Experts of a small language model.
Size: 13 layers, width 160, vocabulary 4096.
Experts: 8 picks a token, a sigmoid router.
Training: a variant of Adam for the experts, 309M tokens, 4712 steps.
Below are experts of layer 4 (counted from 0) of a mixture-of-experts language model. Rows are named router (the router's row for the expert), up (a neuron's input weights, with its number) and show model dimensions 0-79. Each number is 200 + 30 x the weight over its row's rms, rounded and kept within 0 to 999.
After each expert's rows: "comes after" lists some tokens at least twice as common just before its tokens as in all text; "mostly gets" lists some tokens that are sent to it at least half of the time. This comes from a sample of Wikipedia text that the model never trained on. Tokens count by the router's weight.

# expert 85
router,247,238,226,225,198,234,242,254,177,157,162,175,204,222,188,175,194,216,177,225,212,217,200,178,239,185,222,202,158,144,230,229,190,211,216,208,216,156,196,209,168,195,192,200,231,205,183,207,139,199,156,196,215,243,153,220,205,221,229,219,223,192,197,211,200,178,211,177,175,168,208,146,187,193,239,139,188,155,162,170
up0,225,220,186,214,244,126,171,171,243,190,182,160,211,175,218,199,224,197,202,152,223,238,205,193,163,231,234,215,204,174,217,207,186,164,189,172,209,182,204,219,230,233,194,234,173,197,215,197,202,206,242,258,173,134,252,160,193,162,193,156,239,215,178,241,213,178,175,168,195,230,181,181,239,197,256,204,172,183,248,178
up1,212,190,192,200,176,210,179,204,285,194,207,192,204,165,191,241,207,199,221,197,212,224,160,226,156,221,189,185,195,254,177,158,159,167,173,164,187,177,254,241,147,172,203,215,222,221,215,256,209,248,208,203,199,165,208,221,185,217,161,219,261,206,220,214,240,207,161,249,235,225,196,189,187,235,195,223,232,245,237,234
up2,219,180,186,193,210,195,151,193,253,160,176,165,204,196,191,245,181,195,266,231,192,190,159,229,177,195,180,179,182,245,188,213,141,177,162,163,179,197,241,172,230,219,229,228,213,239,232,206,207,243,282,207,197,195,211,252,216,213,170,213,242,255,217,220,263,238,164,159,225,225,245,174,208,234,166,250,218,220,226,223
comes after: "==", "\n", " his", " was", " It", "See"
mostly gets: " career", " known", " well", " life", " early", " Born"

# expert 60
router,169,127,218,191,180,174,196,187,160,203,213,180,217,229,171,186,210,238,266,193,179,216,192,228,126,157,169,235,244,170,189,179,230,227,213,222,170,223,195,177,208,244,170,116,204,197,172,149,216,218,159,214,237,214,177,184,194,205,192,187,188,212,164,153,156,196,242,142,221,150,199,191,237,224,187,188,154,159,166,201
up0,233,236,187,231,198,200,180,188,291,159,204,168,196,186,198,265,209,225,195,211,232,211,190,232,240,216,228,182,149,196,179,176,124,165,187,167,202,144,210,176,167,179,178,238,235,201,193,202,222,180,216,233,143,187,181,211,181,211,228,210,254,176,265,232,262,224,220,198,204,198,205,206,183,197,164,197,232,217,217,236
up1,230,195,212,180,159,210,209,231,209,255,237,216,151,213,220,209,187,196,144,148,204,213,148,215,157,239,221,192,115,181,210,236,184,265,198,258,172,175,197,178,249,153,233,155,224,184,164,190,239,178,189,139,248,161,212,184,218,182,246,180,210,205,204,215,227,158,179,239,243,177,220,179,174,183,200,165,191,215,229,165
up2,200,266,258,215,193,167,194,175,183,203,178,255,199,240,134,228,177,191,225,221,182,208,199,236,198,202,182,203,181,158,173,199,164,204,217,198,259,217,252,188,173,185,199,213,234,216,156,183,204,219,233,221,198,204,216,238,270,197,253,220,178,198,211,177,212,223,230,153,193,185,240,202,196,206,196,234,204,177,199,154
comes after: "\n", " as", " to", " on", "s", " is"
mostly gets: " became", "The", " called", " become", " named", " considered"

# expert 40
router,171,151,197,198,151,213,238,167,185,164,264,224,208,136,217,180,247,265,184,250,214,232,202,186,210,185,249,216,251,211,152,204,228,233,216,263,180,209,165,265,224,226,245,152,178,166,209,166,165,212,248,214,176,178,149,228,239,240,212,207,165,253,191,180,195,190,209,164,190,172,186,225,203,217,210,163,223,174,159,189
up4,226,202,213,201,209,110,199,187,196,160,225,179,202,225,219,176,226,193,268,198,200,191,198,200,150,176,232,242,197,178,201,209,190,204,176,174,247,210,221,165,178,238,218,149,242,208,208,172,147,195,237,222,208,181,170,259,229,197,193,232,196,215,223,263,179,196,165,201,191,234,242,197,186,237,194,173,203,211,174,217
up5,199,253,168,137,230,165,180,224,222,193,173,211,191,179,187,208,153,189,205,231,189,200,219,259,195,193,232,186,183,189,170,221,191,153,233,218,194,207,194,167,185,180,196,204,170,204,281,184,199,196,247,187,171,178,208,172,222,146,165,209,216,271,201,178,252,179,214,240,216,189,232,197,234,186,198,192,223,213,212,161
up6,233,172,198,173,199,175,196,177,162,173,206,197,215,184,181,194,239,230,201,208,225,248,209,249,232,268,169,177,238,181,215,222,221,200,260,174,237,182,199,205,194,202,200,176,150,156,168,252,196,202,245,219,239,254,194,202,219,267,230,216,170,215,256,205,208,175,132,217,148,197,206,203,178,211,247,145,188,256,230,211
comes after: "\n", " ", " a", "==", " \"", " is"
mostly gets: " un", " well", " most", " ab", " ac", " can"

# expert 26
router,251,155,205,168,223,173,215,214,194,175,177,210,223,210,208,237,213,182,210,186,212,186,184,233,223,206,211,251,262,217,226,240,209,245,199,201,199,157,178,197,207,208,163,169,281,241,165,231,169,141,149,261,237,178,140,198,187,226,258,153,189,217,139,194,227,186,165,235,193,167,242,161,181,169,206,239,221,220,214,189
up0,229,189,228,130,194,200,198,188,181,204,220,255,193,154,198,238,183,211,275,157,224,255,177,222,232,204,188,192,156,172,171,200,207,245,198,187,233,191,213,140,225,221,191,154,234,222,236,178,191,211,238,224,196,160,211,164,177,265,216,179,206,187,196,179,198,214,198,185,271,220,226,208,139,238,172,247,192,260,219,169
up1,243,180,217,207,236,121,200,207,258,180,164,228,209,214,206,181,144,180,225,191,198,230,112,231,192,204,183,221,218,169,211,187,194,195,214,167,224,161,262,235,194,193,136,248,267,265,266,217,205,163,199,202,251,157,201,185,232,203,205,212,205,204,207,158,215,168,167,155,228,197,214,163,165,196,213,231,173,196,224,149
up2,214,210,159,254,256,179,239,213,195,165,153,162,210,216,163,291,204,157,228,167,198,229,158,242,237,233,192,222,184,174,166,201,177,219,172,195,178,188,148,240,159,225,242,201,219,268,223,295,209,189,176,224,162,234,164,206,189,185,213,153,196,157,178,230,211,152,217,206,214,170,208,232,214,204,210,175,145,226,191,241
comes after: "-", "\n", " G", "==", " B", ")"
mostly gets: "See", "Ch", "Personal", " aff", " Preceded", " dist"

# expert 65
router,168,241,218,240,194,223,214,177,175,150,237,211,191,224,189,153,193,205,234,269,211,165,208,214,153,216,198,245,136,168,187,188,208,196,227,184,202,209,215,196,190,190,182,177,190,167,130,166,177,188,222,169,165,260,191,179,209,159,189,234,167,211,177,149,169,184,245,162,175,183,171,192,209,176,169,244,187,168,185,167
up0,198,169,183,186,153,210,144,149,179,146,213,172,202,214,144,198,224,231,230,215,216,166,174,252,195,229,189,191,188,240,217,236,179,200,150,196,156,156,217,156,224,214,205,208,189,191,205,229,193,212,204,180,177,232,212,177,207,262,227,213,217,206,197,202,196,149,180,201,183,214,181,212,172,248,244,240,248,249,184,236
up1,246,152,174,163,175,180,193,235,265,156,185,147,203,162,183,250,242,150,171,123,187,223,213,205,208,150,197,173,195,228,216,211,141,206,193,173,191,166,214,230,214,171,190,218,265,238,173,194,222,227,186,222,231,173,155,184,197,217,221,223,241,225,216,228,223,189,206,246,197,170,240,206,206,192,176,175,210,227,214,248
up2,176,216,131,220,205,193,137,231,217,165,178,203,145,165,122,215,230,183,174,223,188,209,178,181,203,225,171,132,169,156,247,215,214,158,198,176,198,172,192,242,165,215,195,170,183,202,214,190,240,214,178,217,223,200,221,203,195,181,180,274,210,156,214,174,187,202,227,188,186,215,183,160,207,188,216,253,234,134,208,220
comes after: ".", ",", " that", "s", " and", " It"
mostly gets: " Its", " This", " These", " she", " It", "This"

# expert 9
router,177,256,189,223,201,146,154,216,190,225,191,184,155,180,211,188,217,209,237,219,198,230,157,224,178,243,187,199,200,194,210,150,212,235,223,209,230,235,182,235,195,175,142,175,134,216,194,208,202,208,258,153,203,227,176,246,210,199,157,189,204,196,243,224,199,268,203,197,191,218,172,181,212,190,181,243,261,171,151,171
up4,223,197,232,213,207,200,206,188,247,164,208,145,190,238,171,254,186,201,233,155,187,237,154,246,181,154,171,149,229,229,155,203,168,143,151,160,148,151,255,180,209,198,191,227,244,216,193,215,161,231,202,256,244,169,218,170,215,229,200,202,220,246,220,158,227,177,168,207,236,238,219,214,173,230,192,186,206,256,215,217
up5,171,168,207,212,223,214,163,175,207,165,238,135,257,235,151,217,241,212,259,209,156,211,139,236,222,203,221,218,220,211,232,204,199,232,164,195,185,176,197,189,203,200,180,246,242,193,214,227,224,187,192,186,178,156,217,233,221,180,208,238,205,177,173,202,185,221,129,175,177,200,198,187,179,211,168,183,212,151,196,221
up6,282,205,203,190,157,158,197,162,231,218,173,137,167,216,188,220,180,230,240,167,183,218,176,189,230,241,146,179,183,237,151,191,194,209,229,204,129,222,197,150,193,174,185,249,184,223,254,224,193,240,193,183,211,222,167,236,203,271,191,198,186,182,232,217,229,189,166,163,234,139,147,244,176,173,183,188,178,214,220,192
comes after: "\n", ".", "===", "s", "ation", " part"
mostly gets: " add", "In", " pos", "ollowing", " During", " There"

# expert 0
router,224,229,185,163,244,174,212,184,292,200,200,250,193,220,190,169,190,186,207,163,236,218,228,178,197,227,201,188,183,220,205,146,177,229,247,167,260,257,220,201,164,193,216,151,185,211,208,220,244,204,228,193,187,254,171,170,189,215,167,188,207,207,206,194,182,172,278,224,236,215,198,253,209,203,201,156,196,160,251,196
up4,220,210,197,220,182,193,204,166,215,152,220,193,209,189,225,210,208,194,241,186,197,225,209,154,205,211,202,234,237,254,178,163,211,237,195,154,204,229,214,174,199,240,246,191,146,203,208,148,214,261,170,192,203,142,213,158,206,178,196,185,168,184,214,118,149,217,194,200,260,196,228,213,202,221,179,211,140,208,203,172
up5,193,229,203,196,223,192,238,196,205,195,194,211,151,119,197,225,198,224,185,196,172,194,205,253,239,253,202,223,194,187,157,210,216,227,276,262,208,205,239,164,199,214,198,201,147,198,195,164,233,215,216,226,203,193,207,181,217,205,161,229,206,236,200,190,226,144,232,221,230,175,157,224,198,184,191,204,190,205,240,146
up6,241,185,171,248,189,223,209,214,224,227,202,207,178,218,194,237,153,247,183,171,210,219,173,194,208,176,229,206,175,246,199,261,188,205,104,195,223,111,260,203,234,214,174,218,230,256,225,192,163,202,164,188,150,168,160,175,217,231,176,156,225,246,195,193,190,221,176,228,193,178,187,223,168,242,176,198,234,222,162,215
comes after: " |", "|", " (", ",", "–", ":"
mostly gets: " 193", " 19", " 195", " 190", " 188", " 189"

# expert 49
router,173,235,251,189,159,153,272,166,176,235,236,202,183,203,193,221,202,217,192,156,170,222,197,196,199,227,169,172,230,230,233,250,187,197,242,244,178,237,157,191,217,243,226,201,180,207,178,226,227,158,183,195,245,185,190,265,199,177,183,242,188,272,187,146,172,256,203,223,178,150,166,144,216,167,212,144,195,239,210,216
up0,179,204,194,171,191,250,182,178,216,190,183,158,224,230,172,188,157,196,192,188,180,228,247,252,203,240,144,202,138,186,223,202,216,235,214,214,200,168,205,183,239,217,162,215,218,209,269,196,234,188,209,220,149,200,151,196,175,231,182,243,192,222,173,222,194,256,180,201,177,197,150,185,191,154,160,182,188,154,151,116
up1,227,211,263,212,117,238,156,169,238,235,144,268,234,228,217,226,208,187,188,187,189,163,219,236,225,243,188,171,200,153,134,179,178,204,199,197,199,213,230,225,149,224,218,185,162,218,183,205,186,224,240,233,180,221,161,229,185,200,172,202,236,227,185,158,213,226,168,250,219,182,264,186,175,258,164,181,229,222,226,220
up2,206,175,158,232,233,205,189,210,220,210,197,223,169,181,230,183,158,209,229,153,251,211,188,226,184,189,132,162,195,174,213,161,192,202,169,192,195,158,176,226,240,174,197,158,256,219,232,226,270,186,182,155,171,211,172,184,202,166,162,192,183,260,229,156,208,203,184,237,195,195,209,206,188,172,99,184,183,139,207,196
comes after: "\n", " |", ".", ")", "==", " ="
mostly gets: "\n", " Succeeded", " Pac", "See", " mult", "pec"

# expert 63
router,164,220,225,162,171,229,172,151,170,209,214,204,165,207,206,158,171,193,194,180,235,203,237,165,184,164,249,239,169,199,195,168,220,170,193,241,225,207,244,216,233,207,258,224,179,174,190,174,244,161,188,195,214,210,188,161,152,220,149,154,166,181,153,157,169,223,224,249,173,171,158,206,239,170,167,197,200,204,155,167
up0,284,225,176,189,255,189,214,206,233,195,220,176,193,200,172,237,173,176,213,202,176,211,146,206,189,220,209,146,231,236,173,191,167,235,152,168,199,154,213,181,195,201,195,250,244,186,178,238,185,227,232,233,193,196,223,227,253,224,185,192,223,216,257,220,249,200,158,195,219,242,198,195,234,249,195,180,210,140,192,238
up1,201,197,213,201,182,184,215,212,237,221,182,195,168,196,212,213,169,216,163,161,195,162,167,177,174,193,222,223,222,235,178,141,154,191,169,216,229,170,153,250,197,162,139,199,193,227,159,217,172,184,190,183,181,186,194,175,173,221,228,168,187,123,177,173,193,251,226,235,204,218,178,214,175,141,210,179,201,238,180,190
up2,205,143,256,192,145,232,170,180,218,169,188,236,226,197,171,178,150,158,158,218,232,215,196,233,201,192,148,132,140,153,226,236,189,165,195,184,205,225,188,221,221,219,195,194,235,160,192,220,146,176,196,225,265,202,181,209,180,214,173,195,232,233,260,242,220,178,205,218,190,191,237,241,194,228,204,245,224,168,233,217
comes after: ".", " in", " of", " for", " on", " from"
mostly gets: "\".", " following", " these", " this", " However", " same"

# expert 20
router,201,181,245,209,191,246,224,259,164,188,128,188,189,204,171,163,159,219,154,177,154,187,225,176,227,180,202,209,211,207,178,201,185,198,215,181,211,215,186,221,207,207,150,192,211,219,160,217,159,214,179,203,174,265,242,196,206,232,223,197,193,204,168,192,182,253,192,178,180,152,231,170,201,174,212,223,182,177,166,163
up0,265,205,209,149,158,211,215,219,192,179,207,210,156,203,193,223,189,210,186,244,246,216,193,195,252,178,207,94,130,197,179,197,171,238,166,148,184,229,172,232,247,180,246,155,235,212,222,212,153,212,157,209,191,197,185,184,184,235,232,177,244,206,240,195,252,161,191,203,177,192,168,238,229,214,191,178,176,252,218,199
up1,191,224,185,181,216,159,214,231,227,200,133,130,190,161,204,210,186,188,228,149,171,227,178,168,155,181,219,186,153,199,187,216,198,238,156,204,198,223,219,180,241,213,183,207,217,178,252,229,154,239,178,206,198,215,186,185,233,196,261,191,216,153,204,189,203,177,227,221,182,223,133,161,201,199,223,192,156,220,225,167
up2,233,215,185,217,181,164,155,193,232,183,188,189,176,227,189,253,198,250,234,196,208,240,164,242,177,209,225,109,176,185,185,177,187,158,185,188,177,154,220,219,204,226,218,200,199,227,218,208,186,232,243,172,207,189,180,171,239,168,217,221,256,230,259,204,212,184,161,210,209,211,179,233,158,215,180,215,206,251,224,219
comes after: "\n", "==", "===", " ==", "See", "===="
mostly gets: " national", " international", " political", "American", " recogn", " According"

# expert 42
router,193,192,214,174,247,172,182,252,205,186,171,233,223,167,220,261,229,164,226,189,195,163,200,187,246,216,192,207,227,195,221,226,205,218,189,158,216,199,173,246,193,195,179,226,250,178,209,190,183,201,164,199,160,162,191,216,174,205,273,180,194,160,182,188,232,201,198,200,152,163,227,179,190,228,200,249,272,258,213,237
up4,227,237,262,208,197,229,112,171,224,129,163,210,211,191,202,231,215,191,215,204,195,234,204,219,182,189,220,198,213,170,160,215,175,192,202,178,231,181,191,245,168,128,168,166,245,159,158,219,173,180,174,156,188,141,182,233,151,192,210,245,190,167,188,199,207,218,165,258,191,159,197,143,196,182,231,196,235,219,258,233
up5,161,149,175,227,212,164,223,259,195,244,215,164,180,222,213,207,204,189,218,201,183,199,191,199,216,203,181,209,180,184,200,226,189,217,177,159,215,183,191,206,178,217,221,173,244,187,246,203,169,178,229,209,178,204,235,177,177,234,242,217,207,221,184,202,263,256,167,178,180,199,226,238,207,178,185,208,170,201,173,191
up6,201,186,202,165,247,224,188,231,256,176,153,201,208,221,200,295,207,201,217,175,176,222,187,188,165,214,214,130,195,203,184,222,197,147,209,131,194,190,209,178,185,210,229,244,203,188,220,218,180,187,173,254,171,181,175,201,239,189,227,184,146,207,195,266,238,214,177,175,211,145,236,187,162,238,154,261,214,201,217,181
comes after: "-", ")", " ", " C", " L", "′"
mostly gets: " rest", " state", " type", " Coordinates", " Type", " Location"

# expert 7
router,201,228,186,235,222,203,170,135,168,196,197,202,184,145,201,183,212,194,198,178,224,231,266,147,191,205,240,211,152,181,144,219,212,198,209,249,197,183,237,185,205,220,228,214,183,188,243,214,243,220,213,214,211,217,188,162,247,209,242,179,159,246,237,171,160,234,231,245,212,140,133,186,215,176,163,159,229,171,168,177
up0,207,227,240,236,230,146,183,150,191,204,125,191,172,176,181,283,155,220,228,177,161,200,196,178,193,200,256,223,182,206,190,175,217,166,207,207,172,240,135,179,227,170,198,198,190,198,202,203,217,263,184,219,212,191,183,194,240,184,153,235,195,210,191,175,245,204,204,224,237,218,176,233,184,165,136,181,208,208,239,178
up1,179,184,230,138,209,185,222,238,176,267,139,213,145,155,190,183,235,209,228,144,209,253,178,257,176,228,203,188,145,200,185,136,203,216,191,190,209,200,172,200,165,200,157,234,195,203,197,144,161,232,174,176,209,158,175,172,230,199,211,202,203,192,218,171,228,169,231,241,215,192,188,207,196,200,158,223,243,188,201,203
up2,236,216,213,248,189,226,203,200,216,233,132,187,155,215,189,197,179,222,191,149,195,248,194,230,99,209,208,170,208,228,135,217,207,175,252,240,149,196,204,169,139,181,163,177,205,199,259,202,229,200,215,244,191,163,176,257,225,212,200,205,197,223,194,251,247,189,207,184,239,216,161,160,237,211,221,234,206,195,176,213
comes after: ".", "\n", " his", ").", "\".", " this"
mostly gets: "\".", " However", ".\"", " however", " wife", " There"

# expert 70
router,214,208,205,212,218,240,196,248,263,176,142,225,210,232,238,192,180,204,199,170,190,156,230,163,206,229,221,170,230,189,239,192,187,211,147,175,239,229,235,195,197,229,168,217,279,222,202,208,201,196,162,220,193,174,197,183,189,167,235,183,219,162,191,228,214,205,239,201,164,189,221,186,251,258,215,208,236,263,223,217
up0,218,185,204,238,156,164,163,206,224,173,229,173,175,171,191,189,173,218,224,168,220,255,138,221,177,222,173,184,147,217,208,244,162,135,149,176,188,149,188,218,193,223,205,190,176,198,215,229,189,243,254,218,228,171,204,182,228,248,187,246,219,225,239,203,256,230,156,181,216,189,172,190,161,214,154,227,198,199,184,184
up1,180,184,179,153,206,200,217,262,264,215,183,191,186,238,215,195,191,190,197,119,162,249,199,170,213,198,235,136,188,179,189,205,166,226,156,147,219,182,235,186,206,233,166,215,204,261,233,250,197,229,192,173,167,220,210,201,238,188,226,196,215,149,219,201,231,216,221,167,233,195,141,175,220,251,205,223,238,240,161,245
up2,229,235,195,201,196,191,189,233,194,136,160,195,118,221,187,180,187,203,186,214,184,219,192,219,153,214,244,200,227,224,132,193,182,205,226,179,172,174,179,177,182,174,173,180,225,200,183,205,241,191,190,241,211,175,157,202,210,220,246,167,238,166,219,196,223,208,199,194,206,202,247,146,176,204,257,242,212,237,272,180
comes after: "-", "\n", " C", "===", " St", " B"
mostly gets: " Che", " They", " Coordinates", " che", "irc", " fir"

# expert 71
router,181,203,176,212,232,225,229,149,172,219,245,184,201,242,206,202,238,199,224,225,232,149,228,190,178,223,147,255,261,160,217,176,244,210,186,220,247,204,202,204,197,183,256,201,205,197,181,200,203,143,180,216,183,198,199,212,202,228,189,194,199,225,166,240,185,169,197,196,148,210,197,257,247,187,183,241,183,157,213,191
up0,194,177,201,194,198,165,184,248,213,191,180,189,227,210,183,164,179,193,216,193,187,181,177,205,139,221,159,220,164,202,213,133,199,198,197,168,225,198,188,212,182,184,203,214,237,269,181,272,210,202,167,176,210,178,222,240,227,215,174,156,208,235,189,183,200,199,206,205,179,256,221,201,125,157,206,254,210,213,177,230
up1,205,184,231,174,213,207,156,157,238,183,146,157,217,206,190,216,181,231,222,201,218,238,190,194,220,166,232,188,171,215,162,187,132,145,182,157,167,160,207,154,197,225,167,190,173,212,203,235,204,241,204,165,182,218,210,222,212,195,178,212,288,198,213,200,264,205,164,178,229,234,182,157,156,213,236,207,217,214,247,237
up2,184,176,214,207,238,141,160,183,217,201,173,198,236,201,157,209,243,218,202,201,168,237,134,236,240,215,224,200,232,194,182,187,202,238,169,204,169,169,180,262,199,160,199,185,192,167,233,228,152,216,184,244,217,216,247,224,256,212,177,239,220,191,211,233,197,204,191,219,201,196,169,265,207,209,245,182,207,232,176,239
comes after: " of", " in", ".", " to", " for", ","
mostly gets: " the", " The", " a", "The", " his", " an"

# expert 12
router,169,213,190,248,204,193,159,146,219,177,228,210,232,166,164,209,223,193,159,217,168,228,260,143,206,170,206,159,180,152,185,237,207,168,190,239,194,209,203,254,235,234,205,266,195,231,240,209,213,201,188,246,215,220,206,170,219,186,212,225,163,226,235,220,157,258,244,206,200,170,161,177,205,177,173,164,180,197,197,195
up0,243,188,182,190,177,151,186,191,230,129,215,185,197,165,205,246,145,169,183,161,147,201,226,195,232,221,215,210,214,168,184,229,202,131,220,178,147,206,215,245,180,214,225,250,174,235,202,190,192,239,169,203,213,218,216,212,173,167,234,262,209,158,185,204,218,232,229,143,190,212,225,194,198,194,134,226,199,247,237,187
up1,227,216,284,212,212,177,233,173,232,224,216,214,152,227,109,222,201,205,184,214,150,259,163,135,189,157,206,191,269,198,219,166,185,228,210,181,202,205,176,166,228,186,222,204,201,233,178,175,194,224,197,229,194,165,175,217,161,182,209,199,191,230,226,192,201,176,246,206,171,176,191,303,238,180,161,271,167,209,198,168
up2,241,238,250,190,166,170,181,212,178,256,211,261,224,223,242,194,146,206,187,189,144,214,203,198,180,209,176,155,273,217,208,137,209,244,200,180,227,194,260,175,247,206,220,179,166,164,147,196,238,217,217,161,185,198,187,200,179,198,236,204,205,179,214,185,195,240,214,212,196,185,203,208,181,184,172,217,172,206,220,186
comes after: "\n", ".", "==", " ==", "===", " ==="
mostly gets: "\".", " However", " There", " Coordinates", ".\"", " According"

# expert 61
router,160,179,159,192,217,194,167,212,179,248,223,201,222,229,212,193,144,222,173,239,175,204,207,167,259,179,191,229,174,215,147,227,227,196,204,184,175,228,211,149,225,239,225,241,181,196,189,189,244,181,221,182,232,149,186,178,172,226,202,205,172,213,289,224,175,156,183,230,182,273,208,195,233,202,224,151,163,182,149,172
up0,157,187,203,254,250,177,217,194,194,187,173,192,183,162,176,157,161,207,217,215,158,224,199,219,196,229,224,217,171,249,200,223,227,263,212,234,171,189,256,189,217,207,205,207,233,221,218,173,170,217,221,234,196,197,161,229,217,258,133,218,175,178,228,198,185,165,194,176,190,226,198,212,207,196,169,200,185,210,197,197
up1,191,197,214,180,171,197,246,199,190,219,225,147,184,223,229,238,196,217,198,228,198,168,226,226,247,177,231,238,179,224,146,217,228,146,180,209,189,231,213,158,269,214,201,210,171,233,191,208,190,186,226,256,201,175,207,165,189,200,209,113,180,244,230,225,188,194,179,206,205,254,197,214,210,153,191,158,168,239,162,211
up2,232,226,237,255,217,196,195,225,236,158,153,161,205,167,183,224,194,180,208,198,253,178,160,249,214,195,183,168,214,231,167,194,137,207,127,220,219,186,207,252,179,214,183,184,228,252,227,233,193,218,241,198,184,222,202,181,249,263,212,202,238,233,186,153,233,180,178,202,218,203,179,196,190,246,187,218,193,267,223,214
comes after: " and", ",", "s", " well", " as", " is"
mostly gets: " and", " or", " but", " &", " And", " until"

# expert 45
router,238,176,214,192,156,170,168,210,175,279,189,256,253,179,167,198,230,222,209,165,221,136,150,157,194,213,212,189,240,237,178,195,163,203,169,199,158,214,175,151,156,162,239,162,168,218,171,164,173,198,179,184,189,177,274,217,202,221,231,169,241,201,260,152,226,180,209,184,216,215,235,209,191,242,214,208,253,211,214,211
up0,237,208,186,208,200,236,188,223,254,149,174,143,190,199,197,243,163,187,193,219,220,230,140,224,189,169,219,160,158,234,210,190,175,156,157,189,213,134,253,226,220,231,184,218,216,235,252,252,189,243,240,226,203,204,204,203,234,204,177,204,254,210,224,226,228,240,125,230,192,228,194,214,212,169,182,204,143,217,237,194
up1,243,182,196,216,194,175,156,211,178,194,169,178,186,265,247,211,192,198,198,172,220,216,198,209,220,224,198,219,233,207,200,152,155,182,215,177,184,216,146,191,154,138,234,222,223,192,243,200,205,224,182,159,159,189,244,241,204,150,182,147,219,195,167,175,213,183,155,186,227,168,226,207,162,219,243,217,234,172,182,190
up2,173,161,199,251,176,169,223,191,181,187,182,255,260,150,209,257,235,224,216,244,208,159,239,192,228,237,199,186,182,191,178,191,164,193,171,209,206,222,255,199,211,220,224,226,139,225,178,194,181,175,216,235,168,181,222,198,227,217,237,163,234,185,206,212,175,192,198,148,187,252,263,253,157,191,201,235,222,240,226,199
comes after: " |", "|", " ", " 0", " 1", ")"
mostly gets: " opp", " stud", "_{", "_", " reg", " neg"

# expert 11
router,224,205,194,219,165,165,206,198,219,209,197,216,186,195,202,235,219,249,174,133,185,165,208,261,230,232,204,222,195,201,254,224,199,192,156,165,210,184,181,224,143,188,182,160,222,208,203,202,209,145,172,197,205,203,245,188,214,183,212,152,199,218,151,167,234,174,207,276,210,196,243,196,178,239,203,231,227,223,217,219
up0,182,169,183,202,175,148,176,234,227,124,204,164,154,225,211,258,158,247,171,157,251,190,210,246,214,166,233,231,157,168,180,201,208,232,183,189,227,170,214,221,174,221,154,206,233,211,180,206,218,178,176,253,218,182,174,174,216,176,210,199,224,256,168,231,173,151,120,239,224,198,219,219,134,203,187,221,172,190,178,163
up1,216,227,250,245,216,190,193,179,216,183,166,184,244,191,175,206,227,198,207,188,190,195,213,199,239,229,258,125,175,165,242,206,162,221,231,201,222,170,184,180,160,180,216,206,166,150,168,223,169,234,181,253,231,119,197,242,232,206,222,167,216,167,198,199,267,211,213,214,249,231,209,158,174,262,229,208,199,222,231,201
up2,218,201,182,209,209,227,225,265,156,193,162,226,162,216,161,199,218,227,170,182,168,182,172,175,210,238,223,214,184,266,215,208,165,139,218,186,208,212,170,219,230,137,215,191,252,255,236,190,156,201,212,169,190,231,235,177,200,176,221,198,258,161,239,235,257,218,179,187,211,256,208,158,254,186,198,197,181,189,219,248
comes after: " |", "-", " B", " 1", " b", "–"
mostly gets: " Gold", "ronze", " Preceded", " Kar", " sup", " Succeeded"

# expert 36
router,230,218,188,212,193,223,256,180,204,210,199,249,153,157,219,202,168,179,167,160,216,173,213,225,244,243,177,239,195,201,252,186,221,269,240,226,206,225,176,155,209,250,217,244,168,179,208,194,212,202,235,161,204,216,193,228,182,198,193,225,229,228,239,205,218,219,235,233,255,172,239,256,202,143,143,200,227,207,190,182
up0,204,217,201,233,241,238,191,230,232,210,147,226,159,184,176,203,145,223,195,149,239,251,174,206,179,170,242,167,181,256,180,207,204,216,165,218,147,127,256,181,192,154,218,182,178,212,208,223,210,229,197,171,191,175,200,178,239,231,253,218,241,184,180,252,215,213,235,148,205,211,213,213,197,202,166,208,218,236,220,156
up1,228,177,272,161,144,220,225,222,209,177,182,171,210,222,188,229,219,196,177,203,161,200,136,200,248,203,216,180,198,160,216,205,198,219,253,246,206,215,244,221,178,193,225,214,172,183,215,190,195,250,167,180,228,241,230,229,187,222,156,231,233,155,310,206,240,259,151,194,211,148,209,178,234,217,156,197,186,249,215,191
up2,198,222,163,267,169,191,202,188,177,202,193,238,186,221,222,226,184,201,253,193,207,200,188,208,225,188,180,192,183,235,212,145,195,151,200,227,143,229,220,183,218,188,126,256,210,166,258,227,235,201,215,152,180,211,207,192,192,222,184,206,212,188,210,179,199,177,187,222,253,195,225,228,163,181,192,212,226,208,182,237
comes after: " a", " the", " f", " an", " c", " to"
mostly gets: " pass", " elect", " land", " vis", " adv", " gl"